Below are experts of layer 9 (counted from 0) of a mixture-of-experts language model. Rows are named router (the router's row for the expert), down (a neuron's output weights, with its number) and show model dimensions 320-383. Each number is 500 + 50 x the weight over its row's rms, rounded and kept within 0 to 999. Numbers have three digits each.
Before each expert's rows: "raises" lists some tokens whose logits its average output raises strongly, later layers aside; "comes before" lists some tokens at least twice as common just after its tokens as in all text. This comes from a sample of Wikipedia text that the model never trained on. Tokens count by the router's weight.

# expert 9
raises: "W", "N", "B", "F", "Man", "Ro"
comes before: "|", "-", "\n", "==", "The", "In"
router:486426587446567508415513484472562644551522477546505538493543487462500489460449530478437486518458532496453421468531484568471499544596525536417472491474526514429524442465524515536527502497449494
down0:516431506503449453522487578473492406506539524500493527580497517485542560419475565452358515510588417433574519488455524433438502457450528529509469455448528526511527447546547596512524505450621480
down1:531539446447538481415477603525446526411615591481494563513487484533462500524519486492526479497505526514503538503538471510519544471436457461460460544507514585472569591527577559502540502482482430
down2:499506470548539514542434543508526493473534476410498584532538472453543488508525500577457492507511459473543543491551486611416487485632407440474548479620597510496627510517545571504577470488425502
down3:520440402414468461452519552471468548454459479454564541454517550523541506466484550527455535604450542475551559495523462459407478487478602529592502514515571448462514412554484490426481508552436514
down4:534497471485576494498449472476502440522488559486480483508585503509563513566480488482501504508501518506489516491526558556533479494552505471449403525494437538506502438530472424589494512526478440
down5:487555502566435518442467506613457440506488438542401506379516472474523492587532460509555498530560627548461493407526469399527453498578443458476512477469527469451591531546474587464505512468466434
down6:558496534481536562510513438538577536549429538499554487575649570519515476481505536524577543516463522486482487383525498590470435600535574478546553412456511546465425495501470501491492531604549409
down7:407420512426452461563499545626534433515486531520577574535353513490587461554477509537506490529543511379477465487537480414462510497529511555455506468481514553545572496446506474426477487538427435
down8:486482579432521562461520427433577528488467490565540494540460579510470404513496504544454519516603448463489550519491504514437581545521549499443483613496510525463542499372496516516513477562464553
down9:525494496468467517471495579445422541516462567448480522472403515423495415515543469477510530549450477519555569516455486516456458440496502544521443458527538503380514460503567523591506544442453462
down10:459518526610442496592534521640526522565500485445458458497438497498494488518461412461521553460420503536528459458512607456452508493481518474540535521487490465554588495531497524588475486408551536
down11:556518508447409502637537501550463404539447539486527441484477547496492512479487506437464483476429507436479436455564467558531455391516482485457574600467474415531492485526480495519499606507487489
down12:602460496498595484582497423565506500558468485534521436467571503507529515503442481494482531490527513483453479496515507455371421591539432538464582469514558543505520467548562474441454546439531522
down13:487629521488382499556509549506486429512507483470470497555446409504391499415539523446470514549499524508429559493514467495506486543405546548604537433625516515510510495596469568542485470472522434
down14:526554459460488514463538527526403592527444443554540533464518509521425512469515454469504592519451555586541510558553549487587431584489508528494529452413553483531651545541484422496461561502554588
down15:476529559494450465435441436464575455476501504488447456487437454364526525515528448477544419567473472436568514461495453470591604488509560472506606506498491554575475418507498572451463575514489420
down16:360467620441457552468517449523523501443494458508525513513395540494497523452436477469510511522504439440471487543510550508577452477535429518430503531581451490490554425480524458539508532439438512
down17:481487581437487435491490519468533494532452476477504479521524593554530487508492602512412538525522481435475531570502423547491584427456485492494471548532496496473393545530509460525430535557474467
down18:482526438470511435423541462416575502609522553527491565526570520578498487509467508498486497626486443439595464542523543438430521540501458531482552482568540457544564466449517512531487521495484468
down19:534459486528474489578556477450521418491527531510504494576584520501507515466463525476552497481571490533500447520455533501490425475535534524510534483484562526470451439418545507552469506441495453
down20:550459505483588581505561495448470565501549506505537643528507464525495549444585508451422488550548477527460419519471444489503517557423597453611503465505413527495475520415503491399518492563494523
down21:532481459456492441442547481553567504466505513520537643445545398450450489453327440586509467506486568601465455408461485562461524470489480469389545521494476520500543531413482566461418520590479432
down22:557498512430465501489550527522591514448494523449524554489563429456531385475487542600520502489371430528478579494489412524490473512519547569540531444568516498505557494488471532495439443543478631
down23:435510513450440605445629465423551507454491497458584456446550482508426484483567460503508490529552520513572532538513577515510509520494412530533530529496455500466414462550496555527545505474540585
down24:573502462478469593478453591511578473473497438415560435510551524553559523426427439516529541465588508515504496485469493501556396555553496494511576514547463463522522538446471455610565473567529374
down25:522452528489514499594501433512531492557503498544528386448560580489505447522466541509448504437480559454497403490509575607467555518528437455484529544577492573449439504500519602570575485553434516
down26:464461484444499542452539499509456524483452494483519519560470526504561471459501533417507455526583551471434496541477494582503443528502533502504445506527492522494477450455410518512547562440502534
down27:417425534431501478409529477525498486576500513452487493488500621478561425449487476474501479550442444537607500480473481504533472526446421457507431573565610427482505582471499596523399505590417419
down28:580524582472478513569435508488436464552467427562482524513467525484482479506557431432505450425473438553477538494543379588530377552474484494576470597468504580504521528535528533547409484445472550
down29:566462508571528516501392559585471553524466500505486428502557575438451539525467460509525549461473484482581505497489442499540487536481545443514568474545520482591474442491454460509496528444551494
down30:517593584460530539386566609476533547538428565575494548457548555461515430519551504482454475536516471492483528513470501627578497501469544472540478500467577574488468508371509591545436478475469538
down31:548429571552562496536507463497495568451511489484471488403522537459505449586484476516465505606569361578384466442548526508520459546504470484486452471529494529498513594525465567590538549573481506
down32:417505405540494505491552484511441465392487596540450458414574528494377538585579494568484483495523498460484445476498504477584611505612507510462490525554468426510551542526501567542517518470464494
down33:419476579487507542556471502587624598494534530504462548548514507446481473517494449513559520481497426486555585511465482473529505483430504432497554438572507486492566589528496477523622517506475473
down34:446429487471431486488549500508476537533518434531456591433463518485502489518502599496452514393509475498505584439551454487540483466500427545571510408562506531473538566524487510399456412482479465
down35:521558511479447396469499540499527446590479438526553520441534557410502470462493500507491396502498497526470481528537470478491482449556403517537538385526576500505506509449475543496552607500448422
down36:448497488519486411453527487550537436540447482500499486440457557395469527444529552434487474498515445441515515525558519452584521491461486521539465487510525477432467488538552500512585440454478490
down37:541506466474504514447463540587499534507471520580447508434447573400487534441429510461533501568444518483530470548573491461465453536573509561468495492566538460503571430557465560446518581494565580
down38:518464390527391523483483483602519584497461448561549518502457537481497445509537419493453484497471496493528573529552499546552489485572425508458496532456514475557520543572551579597557505530551490
down39:522462541485557471450481607503497561459521484551558542430457508575462443543429556477459389496548499426500444496523549486431512529506450534421484573551524580469482453506505523565587534520446529
down40:507528458439356455467525597485505431603479518558447482502411559568537471502562458444527498541445499405509590528474477402533559497532437501550469553521574488524476460434550488485563578496487595
down41:521474438489424557537557571462534462506654462513501503535535483453466638559551483553468499478476462539559518597418437459461435546501480571563425491474486503521545545547485581511527567525499499
down42:483517452565514471532509462491472568465497532539487482511552503486485467425427465439551514502508496516532493452479568423496486550517520540400415523463505498481422487545501440579486455548576538
down43:457511464424579520524498506486437443478559460494457427484499512557534486538455584539541485549537481499623461535511493507503542468608480528449512574554461480471602513517488549486550552521455557
down44:472485422493512532445440519427571513470529566503551503487582551509536615538622442513514463430566504510429496476493501501529474515478525497468454570459415510459485551487522438497408435518508477
down45:522605517473451475513429415511513525555533612515538469462528441554461553525554427488412567521471459480451534497456574461472632480489513520564432572509537568568476496491508612494456550546527476
down46:515535533477494470522577552473563457488568501507539574523587604464529538591518600530580441474620488519458499557459457510549497366566437372506501593565527491458477509490444441481486530450498497
down47:476533627488466419471433488504483453421519441549473551507460449359466490480476500512516444563471550618522478441545391493422527476531494474429462541636535488509499522401501510592575461498454552
down48:534576447591495490447479560492518467570479422404491485491506602565487486434401563493545433574565483566460510495519503486440454474465482558422536468495541492417460511443531550560501515533500472
down49:551492523482539491457517566470549418437520457517470571509513426423518489411566468518470452530530408522498541382556468492484484469523557446474601516554563464522414450491484558489580439426543520
down50:533525496516489518519503462417437491518554474540449497477563512532527456524502610497525467557519520530520538488544454504471500481481520420581452508497500473618500514431448456481455470495507561
down51:553409496463455500511480581554503504578525455489448520541476477511464539485482508567460571530492494447562511525555589579491510464522428465505548453596636502552550536523567468462559467523571519
down52:477514520541487521526487463512552492500572448569538438509486453504476507456478419419501548510520439539579513501483476563477523505543415478573467494592491523504504522513516555506471459602485486
down53:474504479476561465518440624449526469417527473524604436498554393530478489494475613417514520430486510473555498470373440509523414488512495454490511493496472567500444516453556505607408542585525493
down54:385456529484496486565534501417578513497484520496518611463582467437589579497490507498444425516566451531510464501588486478508551448491565506570470536549514505404466440486497467538479495523443543
down55:495483568547484506550489559392535607529513465499534532549543500448539533595589562567576532486446479585426546423478528584541504400617548527483470489592455474487479483427450534495461501536553458
down56:425413559468472505555468479567564496557555518506501500524457559516494497537491563542514517606432528470502477513544500550483532465543454526521524529450566545390473464496422432469465528522467551
down57:447434523506480529593469409463492399530471512622483447458510508476438526493499534447403509490506439515542438525564567554500478538473458524553484536485523526499510481436503520469480507510473472
down58:576483591547500467566529526472462476492527501430467490460425503471496517520432395538576528499484557474466461509436502436506477456583567533438520421551497423486447463539501512506502417494447474
down59:472491505470476501595568460425588508472468445486468567488470470453445523486484560527528479491568520478611430487480492421525489490507499551519547451499509521553565485508428496485576477550435529
down60:513560474553496461440536446510519495530445554563457420458552549485421532557569534387394382428564439547458546556580451472504445474517572513380603604480486498429488454462441563532482514550394504
down61:478529490560509475525443446509532560403553615497557555582464549485537527536512426537464561505482447427580548492413527449536432547498430448534499495527429493588520387507468511387595490558439565
down62:483483507497448460424483559447545457411475504471477417546566484557533564459457470571503510554515558518484604491515504460539359583427483545543411463483513511524533532487475516514432468485601454
down63:483510556503511493478464522501509441540486454549472499450456507506527522543514516497507518490511517554392429504439535513446488501474465444533543467495503530491444577476426495536554496482524499
down64:585480531506501505498479521475489478457524488485447518514623487572545509535463488489489497493449498523456472515487489407601517476493534554543455488463497528521482479538609450426476523440519470
down65:485499440534551591553521523550555589489451482456560524509478426590453459525477506516533522481596464473492516491418465491524410383333512404466456559454461439493513537581506529535474534506537536
down66:377461484508432504540488536471525450487531497526545519574552459488450493434513499517466530459431506488456527553542460525462594456535515532517494472477575543461452536408542535477372477478505514

# expert 17
raises: " and", ",", ".", " (", ";", " "
comes before: ",", ".", " and", " was", ")", " ("
router:544511517550434504503535406455400500537461450521586482542530486521462530498490489493521508595459505494411506448496534471483468578550496493488488468530537439455464469462450492487516417544593524
down0:477441465472428542583520483572461496523493477546525554501486462468464626508564501515436563546485568510481643493481429468509499493407543494518530473489528482473428609562542568496490508496433468
down1:456519588544518427610472489532440541575518528477488441473458551477411443441512560453434486435592502470468494514572512511485544463564540513507506469553548451462503470514468475467463444494418552
down2:446545565571533461444441531460428409479391548525487475426403445605659600554454543503458519559406482533492503530397470453595434535422455393494420544453560547551493555496579451543521522524494566
down3:529482555516509487510560498386558520469494500397637500582535456518451567561394454478466467513466550508536372514546476528502539468488495449502594377576602432386478542526475518410507499494464499
down4:485534512471537478490612442494522539579499535461443493496506537522450478496444547539455433502474432524491422454495471528490500471437458471579508483579480436430419537601595440527460511519528499
down5:453506550501484481544463428530519467429472577482455449432440464512499410475493544531437485398496441552448549527454492445400474447487567567467590552504542494523564495567492483406490441520468499
down6:477432517539498482523499531480506553543525382448460405543499558457425501478521422595600517499598475517606543414509545488529460531467565517400553545543496424533478577499514602498486544571432512
down7:517569446511581411616426509473452518537502449589621449472504489552456569477611491514466540523423538558469589537493443433485449470493508552509452512440533453491510425503464531422513496509435462
down8:505411515453523398472481437476633547535502440502458523492479531481531521539503535500577602470580533490329516481534505426543587564519655523481561488503459517443480525527512509560524499528461387
down9:474541522555445484557485463475555519532489457545510549461503461478583514466524482433420507483498479512569476433438483457589433566448556470533547525563558483599429507486534513496537522460460491
down10:513417457549523521580548445494486498463517381552528507516562427448436438528544510530569532605534538548466470488504496469479498549591513465528514488535547493555552474486454480489558473506509380
down11:497549492487520499525477475514576440484422501528411471567591500518541465513477587558391509526463500471477407461508455378490559522507482533464540472479516560462512541563533566449576440478484522
down12:475492505467456539466551462469574516490592549562481406403456501566491488514516537541483453548468499460436480492519557492453394531505500510411571502516541561526479558542434531433536564555509536
down13:491550434560522503509456434543466464498481552525506602603569561443423520493515493391467464462430519544506577562592508446461565413473601435505498539424595525515457398441555495515502539559480528
down14:487487514502537489494339530493543533497504553487446385472472483510502542494591499510523478552410526487525546463497516563656524556500640468482516530613538420490560549521584483497432534489397461
down15:503502531534468535421479507519497553508623586552505437514495540435385442410534528551458535542491520450472597481434543567526575594583395500529413549581472530556432477412499562448550435560571485
down16:482488561516519446444503505490450551497592524531465554634535510529564440562529506438532454437546514509475448424417554438569511511423527579480525503510496558452470549386487548538412557510418545
down17:527525503485484531364511438483581416518476557471486358554468519532428545456448466485408457559472483537481568560530446438454491475579473485497548472497509518487517554482389496425583412477447576
down18:540441472430494514450500515516533540473558492517432426522462577591464469507521451471468532592513490544566527489461499475460354522583423493579517511588551506569496563411389487441513553510532537
down19:468482434517543439508549516501484565570441428415459425402464526474552480541473489481476491530449449473567486630531557549559498485442479392484497525420442516504543546554494433548516566596496489
down20:537481468551508451481523488466490503597541484553471512510551457514540585477455549521430505443499593540456482576528479466540546477506435556438500505472499572535419522470513483513458471547505468
down21:520544451455500346484497537476474532473527487523465453632494490483559493484526532434552558443481495548471542474494542511482477547466551548437516576546497381432417605493510627580507486552617594
down22:479528489398502497467508539545519495491473531468470493518582597536500460497488529499519479415465516541453558478529552434459573536462492488512485541570483501464465375466498534506537440485405410
down23:535505500478468534563472535491506481514580454584493421556456502527483404474569502401535526454474498432466550456586468537451516562426518563615499535522562494488407524471510473415524503597568565
down24:630505560439447531478601480434462440386407462490524560440596398479468589523436500431510462488532579432469462419524428514441469479572516537491549530474567470515508544548496505546440550581482527
down25:491523516489482499436474440511539550497483571490495550497577542510536498473392522445580379550600534551401377480458500542551616480606479530445476545534531470507447494471483487583566497486590447
down26:514407559489541443483390501469498490503496500493454493496465426510525515578546443499510495448509472512486454484474544527501409517451521494433425484541453551517518501548476502514465459490427536
down27:535539576516488561552600472491581461460470443476485513474504436469537527469466370480504449520464519473589614430502523472538533485482580552471459590392547437503403477462548535371511537442482460
down28:515487460545610495492552517540496548522473463410530460482549461492544520465520447522541415530397486523405480571491460614440499446554588517553549504499529446555517475496617541413507441421519478
down29:551551520490437448476569527391505548509420526594654456547536536475560577505476599443503546486546478429571461506437529494493498535540579455483488592503490480443521484441549465585532606492508472
down30:534443497396508587494539451514510510395481569550496536435505601470633512525435531542418518529446424548401580378500524496494518547516616581459526551451565561442613558462574457511536507552534440
down31:468482574457512514491462542542427521440534491594500499472534559490422463549408469452446473551512509539589523442520472577525462465485493484508600529510573464477492580530561551521442496454462575
down32:464509565481494426543451531516450583451409480550526513519468438379480548462554542534496449514548496461507524544514509515471557502529474459527514425451481498587465515466490404478533504387533464
down33:508477389390478529482437497513378509537378549546525551446499512518459585493485509578471430545474471476436489507449495515497549504474512468542550478419412543483475462573539483508493579512498547
down34:389479469464492434470597529413426479483552502517410422473509360420537453559555467432519506462572571468455481443409513478562506593541488501459466500564513487536542516426520516444516500571549451
down35:544656408394484457552521468418508487399511409511486524465405482410457513376520562432540495565508461508474504451481558532557526502510527485501479531472473480434443485593470495464529475444432459
down36:525592504451566466472516557506422475518570503515535479515529518457496573465579446496440452503415456547533457544524513430530562418518527545526493512392520469486550547431476452433473560497506520
down37:478547474485503641540475498453446538523549589516416431494428537520496480518524553433636529552440526517560384546588575478535467511541458464458544487536555412498438416507479488442410476496551501
down38:404420532443502496497458522523520497513514496466436474486454487530506441623596547568496539522499464412480418449470503553536525559465491410471494357531448557564531533509512549573423461558512443
down39:550457493522575467505478565546596513407526536505392503467508500528498380494514456555421519500498577553540450478497425433418484482594456515429533518592513629473514549569498554437556484469510473
down40:522517483455502554522516500394527557455462449471452480492602659543484479635545452535509521464500524427540497562495602442527434542615451526523496492507451503408540491497479473473538437524525416
down41:630471480418483455454390529561474552535454427505477513481542466526494564426501490577530487514496571516494506495438544512489454540528519544547529410427449431542423549470462561556527578577466533
down42:504542462521510439495539561547523459558533587521470471451520492530510475339593539535470527506439380491576474546567575547449519564431590550510469454560644512476435529557457572483535566517653534
down43:532523529496480496534488452534478466556536384431465496587478523525501542539467483506380448551465542405486472439493521473478448467528459578504560591426487440555539534541440497500561416577494435
down44:496462635411553535538604483494541422528504516452436524480450481495537453468551521511498510548560541560466430388489489548499606453482486473514505483448459466505436562489384570512517515502523572
down45:519480577415613483503477527437467504466438542468530446489470573517480589517496560530513532470474471449476561550511485626402506540537516510490411471519524484570578481540584460511513463452498501
down46:494549495485541496515504388537521485475485465540407515463457486563501505492568507564545577637533485504432516469572506493504553486569553580639538476420553484489514457583531557500488435380491537
down47:501462484512483565451495510425510421450471545596463438411411434460507400437464540560505530495373491493501457484501440482472517485408528565546666502437574514471515572539516477595567530450462538
down48:472423478545494449594513442508399479548491506542579479414486520579623487548542505477512453481453485431591572562491530493551566453473495443486527493480515568425592544513510499567481555570469527
down49:483568442588467424485411481493446540497496541471448480389522481481473531410560496491481570494510543459512608498484528554507429555502437397509516534503440473542516495410485500555574506546558457
down50:524589476533537437599567509556468483554533539567511569509591517495495470435468494456555468481508467431453426557562460537506524507413469490579407543481481478413516455507405506573523461531544488
down51:492456441494550462546525535620430461501550550429443417487552487484508513511499483453474510472486442456449427514442571419533500482501462507554437581477495469522479512472473517509454555523513575
down52:467575561458507447420555425533552517511488573560517518467497492505555499512429460508611564531463460525557530466540501484532545505475571472541472503485503439486508517522465585500452410468416413
down53:545463520533472545450433442599449504452534464564575583528538510558508578514483482586443495578550507606568505470488445514548424483562506571516504461601574522451596345566498504525512440396496476
down54:523433487508496501531479537519587564580501594509492412490431529560527485547441581551552516545509421534441483491422478577537509534463552501486593544525462498453508534424517467539488537479472489
down55:541442512546494540541463533662552558481547415489563457506460543451502420434456535521564538484583489492404449590505571491534562506476484452478618442492415521533433527525564418526568510498450454
down56:423505509539491421503537455467584533593590476569547451429572552420518505434515569471437466494501512480481490566482576583536562540478381473536557597533498576455461497461521481469527540458550470
down57:459540557493539526529431516415475493570557448536555562479512574443579491471500493429516491402551479467527457469569492479428567492506440520559445508385431477591451484478523485463525544435488567
down58:598499527484440491456551494489476426530529526398568539502433427457546462475456421532508601471517581529568504532540516587554575487552552508395420433489588551532535597484483460524558420539534520
down59:518431571494492440510457555546560470598472553591510537501504517637605587477471448596525639487462444493476513518558465462475380628464492527422605387565421454516586483479579343454488474486540562
down60:537478558507447368517536419479476464523524457497513570511543434563527541473497495503491474587549478421527537530532490528569472440518497491506524470434537415511538436513477374485440556555473451
down61:498460510479507491502445523502574495581511580499513489521527418505470464446450474535548497582493406488493556570489487459499549550508473574542560511523470354520457454553524444483451534497540497
down62:441548492542428491456502384560524416468512443530503461500500554517528504452512576407507444523482475471506488455606453585495429480545468576521510543475498529505468534526442452484530495513585558
down63:567482419650535503489384474573467524470509485453502458484503556496600617487500365453459554614471482488490445504515557447487512539418597479487536476404539474455418532443529446418536478516510516
down64:440465463577619507553431492445480516450512437491518463535508495478477589406446565607561502446493503493562529544496513525525538424483505443555460563555422518650575478547514442498453444482554416
down65:537494507465530480606479599608415535504511510524488540573476486517476488540556408514511515516524386505447536537416484554499453515506415486581495476491556550528587479438504497499461610519392394
down66:498551503461465525541524511461557471447420544432469580399464572483449478472446517505506433421406517516463481490474481522532451470507505458470614533493466605466415386526451405498542555515462521

# expert 4
raises: ",", " and", " to", " in", " as", " for"
comes before: " of", ".", ",", " and", " in", "'"
router:470480544487398430566481454489476536421477446527558498510507516565433489458551443538617554503499460584510434402576493438476496529507496504467516502526564398444510475498498535472449427504548522
down0:533461371463466577477562498477542545472486426565505498462447446492494516461542476486474424544424635485461523554444498592416499515492535522486572559443553488515528515458566426526544610487507520
down1:568663505571508482581510545454529498509435605421486516471461522425488510459477486487478517462510448531553511480504506514424425485485446631557391469384506460502526544541390493500458491449517514
down2:538475459500473556546481497406471491491460497514573405475578506531473522492642598445525456517566475514434494509445487549488401500511590428531560453464499494433479493472494377539545527405513523
down3:509497559445530493557542483429502534431538458519534530499590525552534534557487433452547528587416558460525478417552471533438545526567448484428447550449569467525445483456478430492475496451563554
down4:516549513408468507545550410390452501406529490492481492461514444385560503521470378573578423485486533590510467414505589519501600509478565447514450528462487516506610526633521576638511499439509457
down5:428546503489477527520517543378445502395562538606485493539530566453541494599515469507530503525522491513478452546430582528485507434531594500540497503494529476571462561455606425447447537515495490
down6:545416487510487543462498500562537522565454467439482514596469492450432487389519477507434541497486557621411510462437483473525501514476477590510455540542568439491481564512453494601381538445536504
down7:608343563509529492608499339549493566459469488509540495558472483473539550490505614522438454534513468509480442421523462598484517550530515533525492499509510428442561426413462476460523474529512430
down8:561548572534481480467499500459451433502536480377450577499517465544463464470449465472439489557503509532443493473589426466480577461508582518498496531499491488466448441538443577560509421438451475
down9:547471523444597531558538528501462632506418525580562488491530465558588481477613516539521519527511400553424508576602509444558494496535528493470502517544478520596535497454486497434404458576499466
down10:516473444568579582517476471437466510481463485533477500484465463432501461577461481492476478474565496543499510562472459534481510456466497560428551573538528498493470460596455495393427626570504569
down11:486462441427528552580424572578519512442524476517585489529572523582475437455606506535542458536493446519462575399530530520573457555437475525507499604443486561503464544576593413585540543557594537
down12:409534500457510477575484437476458531485539497534509484581454458461514540525526607449467433442560530567494516456517523494576509496441466487535505552531552573453477480466490536488452558415431472
down13:576479382543489513523429475458470481446421494549524456547491483590538390465558500500535482537461511506425521488474450520524449517466449508537552485463586517482525521512556499506542475511528531
down14:557588538422558524463573408567508409474481533524538420463457572382459540463467513522484536464494525574489552566534565571414455584521509423532501598517507517513433507561559510508580516488507507
down15:528435535398464405388656526503589480599453536485543537535516510448496370462519528513408425532544503462483503438432498471476490506491499506514564467440532469383474480525514421503486460471449552
down16:498585528531516523492461520466509542557471442455477443532513489550474496481452486441375452607461586519397504453472598468505530470559513517503442516477479484541481510544495448487518439428526548
down17:492507563518498456473448465453540445548562538493521355472464529533475575512502553487575517279492469485534523456532500547405475569505464442461443567512507556554454528567468428461561508554526501
down18:589512519481454457612522591436447558517404546495511525525398525500524343464584480541479482489486519528504473563574481528529527446437520502447542414443580571479482522425464582622450419471537453
down19:488574514493450556494464501540446497496534435492518453447499459506574431540445543379515538522502533489507521502519451455575571466496520455451480634493474506557463446456521501492483497493439533
down20:452554586485516524509529494491494527402507518598567479486592437519383492516474500383497452616491497387453449495432549447563432416469506486485481515549538519485488465627556484443471474474451457
down21:470498502534566498516432474505467505534473565539553473493516516501550520588415456536457515504520527508478533549521537458571486549475519605446471504523567533460460535556530513604533430466511495
down22:457473458505492529511499545571503435516475501629452413474555474450458473438490591499542470557578451519493452556503427533580436499581458413443485443473476553564530516478407456458566570415532519
down23:514468566537483449426460517531476481516498460532513467396529427554407509476443360535426428560471537484414494517511497448457470589480487571535486484478488436540485525637481564598521442517543478
down24:479540520513509365483588524564492530475441496550599484471562444457511568426404514490485461523478492532502557471522470492564526591572491466518375486438513493428559461452482445460616480501542526
down25:511360531437581534423533546505436552416495489452485494475485462612488534514502577539471503521472409527457496422555514512551461494406559540428508534555495511565460502410512484535448505514445447
down26:462370509527549428437478476556471501469515435559543505469446475385477504442416443480450553505461483536525477489538462474536523549479504451469421529522551569465541482531478496481486442473521488
down27:508434578433466472516518533471441487524470522403531467519480528485519497512521502444415545590526395427497528482431571614386462429485502452549496502566554540502517348552511540517392547575477466
down28:549516487545532474480566622522430480578487424481489418514478446542504479488540455542474584434568570441570578491467515571427536489422571416500424526448478488514447490512510489568524565572514528
down29:550513518509415448475519510512432516439491498452492508522553463344481620429370495488554517537484509513502495526574391599410545523516506523543440440432441507447541507548553535534550499602545406
down30:507384411496475485540437466486515495445549517595542476442458433460471500461566505546466442406492546507559487508535529513562476522440488557482518520468534578561571472540524564477594450488552449
down31:500489494594461542485535489504526482474488463462503580424458376496500513538527498567554498522520485491558411453512478497490509501517475579553514532467466436444426513518504446554553516553501465
down32:540474545531483501513529498497487410528526466475482553515561451418498506483505500524396424549500486529505502401473465510482607404571543450515447503446519498460502507501480449498443380507450507
down33:458416510533414503527500539458456506623544535426477598529486510526474488498542555543491543398544528499526476433551505428504515466410508544510522577596525569472568526497452455563465508506508377
down34:519389497560603523503624504516449401443536518482435428517477496439429600531553543504440497581479458520531530491469583571509468451482458554481573528609509502559486537428519531511506490558457481
down35:517555481519518587449519589554429503543556495485504588459501462535431529475592559514471486508538438520375427467396499546484581581414505534496657456560530461557485516476478600548585466497508476
down36:497427451483436454592479450451526523535488543561397509432536562488506404509525478447562525482538543545478477450477592553464477575532510536477581597496534478450442505456563504476518489517513467
down37:388513572439426513502438497407553476490519455498530507465537535554453528445464518525451465563438600617465471484580489491523501489510546514500513497588533472513345415483513507534439508405558571
down38:578570504482527416566489359473529481527399477516462500395470458486502535480489447420432472429509444499574526449498436491423497510438504443469494463526520476447533442499484537463471443601473429
down39:535576542454486533477529416528497472512506572464562627532510420450584505540490569456454480513545474403409525526515409575538504569426484379545473463535497541496516443524444580497515441521531490
down40:540562524447445496456453512528474440511489445574544430538477471451547581458504538502530451482551597568432539432460448466539482397466551522499436553537495437486533543445461531500488416440569499
down41:567477531536474543412433517487389496460496472552489448569483527529475400482562584506534381523512490522475441533448541533441452515476541434487458483480498535496459472494559586472408560395483550
down42:518469456492528505514556436404485446372535528595451553516507487441596407573581464523444551471511473500539462457533564543423571478404501502417474595428521444458504503492601509473548558531512489
down43:454525457511539484521385490540449491456423560535573543592578578589511474441594533548513469400545439443572500400518536437551489516469520465516452513512459480479527502502491544504452405500363478
down44:505529490501548517541605499433609530472563521461505550483531487494557441550543524516493477482452467571465498495381592554508495477524466412580494507555511474443398539458455585522549509604520538
down45:517486421466560513506474547479496509545507478382493597556554479502595499541519488459546439404559481589519531489466577499538556482432575568480424481443455552556603481561552469522473547521420488
down46:543547444435485421505508479487468440552541468532484416403531425481524476418598515572460527457467513447501429469472526488567557457543485488559534434479517405477492575534549577479465508525573434
down47:552452466492478569458555566527556506486534548537470530487507580485477516525526482465450414460541456460470498550448528529501519492516387533472512439485547573565533485437586471509497529555493553
down48:599457564451448502306669550491542516543382588516535440492576518503456550547497494512527433472559555458453539487535513506482427390472408428521533534497463586440478487557461528470590537586495544
down49:460516490495558488575519539508480507579506451316569498489524554508571477493547511517481550507523482542534526492586573446500533473487463457515481511504530569555475469431474493544549444505495516
down50:507509525597540551459502473619500489487424504488470584462558432497472498540446455411430476391591447527523466532523391527471547484516600578466498537405473605535551422468434529498539576610521472
down51:456460481490469490463498470479457435462486555537535496528567458480429535504467478509536557497433538467560533437515433578645534482507499511501455487473521450459462536529517603543542489461476466
down52:471491535431505516491527445440497529438553414549455570500472460517533456458505391511580429558452475546483563417529471472439480477555489507598470514497521482504548457594439505510520452519514541
down53:509527538435381500488589490462457468544549471518491556376525539548418407476535533441490550577460556486476526510556545500503553507389455486576542492473468446502550541525547422542538490589548537
down54:483558607572555477438535496449510566469539432523517463504551457474675503571467471559483403473422500534411471467596442481421528467584476470467548521441507555455513547561499486541420497508416604
down55:492453550513464453546456487445525488540464576473418565525454489445457459494528544568445449429490500494533414475590417501433387447504530536448444428428565488484454370521488528519456517451571522
down56:500385505568567544459544533535513509491606464448443521448477574472501552446438546486491515477441396492453479540498569428397539471470471460462422453590472494560317567473519431514533496495462527
down57:474439475561541487560457517554458500566503584497504459518552519577403449467484459461469473510466480469522508486539536505539520439430472469475494538555463537564437559465515641561525468484550526
down58:528575419489393565500585625510444477498496497475469504557517581498402441513489447527565533528481515477537479569477432510456426563475475413568514418558545520441545520427445469491469594534519485
down59:544466551475530461559438427439377587497501534612476491535489567475541491571538554486554461501464514453559432460487549510527519508522507439530437595609522446539508445507515468429488504443512494
down60:413514478408476566482592494445563548542553541516485436428504406538471409499586495473514465574512480543478499446449422571507547469550565485476561469592540429410472401485563556529428453525522432
down61:459516521496544608420545464533580450612507524493493545493475481481526415450476508487536415525474569489474483474425539510451447540505463525556574553562509532585521464440479529495493478497524621
down62:468511521581447533455497491492497446563498540458455490490553326564476531457515585431453520521510452489455460507539445490470565550493491526429506466423481414446519547562467427490506489541491504
down63:508459420493507573489498529513480531464516608492526525541494474521511462439557583509503490484443515407534516537463491615520531571550401545457458515539468489534462497391521488408461505503536454
down64:473504504500389440490491538528504458523510441511464584516528472462416454486472461535546472545533614546492468509449479457449556508477546461480523544560608524583548520413362446484487593505519540
down65:505507481475475510440417554418495487483461481547493445409480388502574569557618437567506502536515548462473496520448435445417534578523528572527491506501459430507494561515508519564480503489510495
down66:482440521500483469487497497517413479622434525531518595560477418456482476564481525452526533519570525558409515497423526559503577542430557500597499560386528486502517525520437579515418483487497505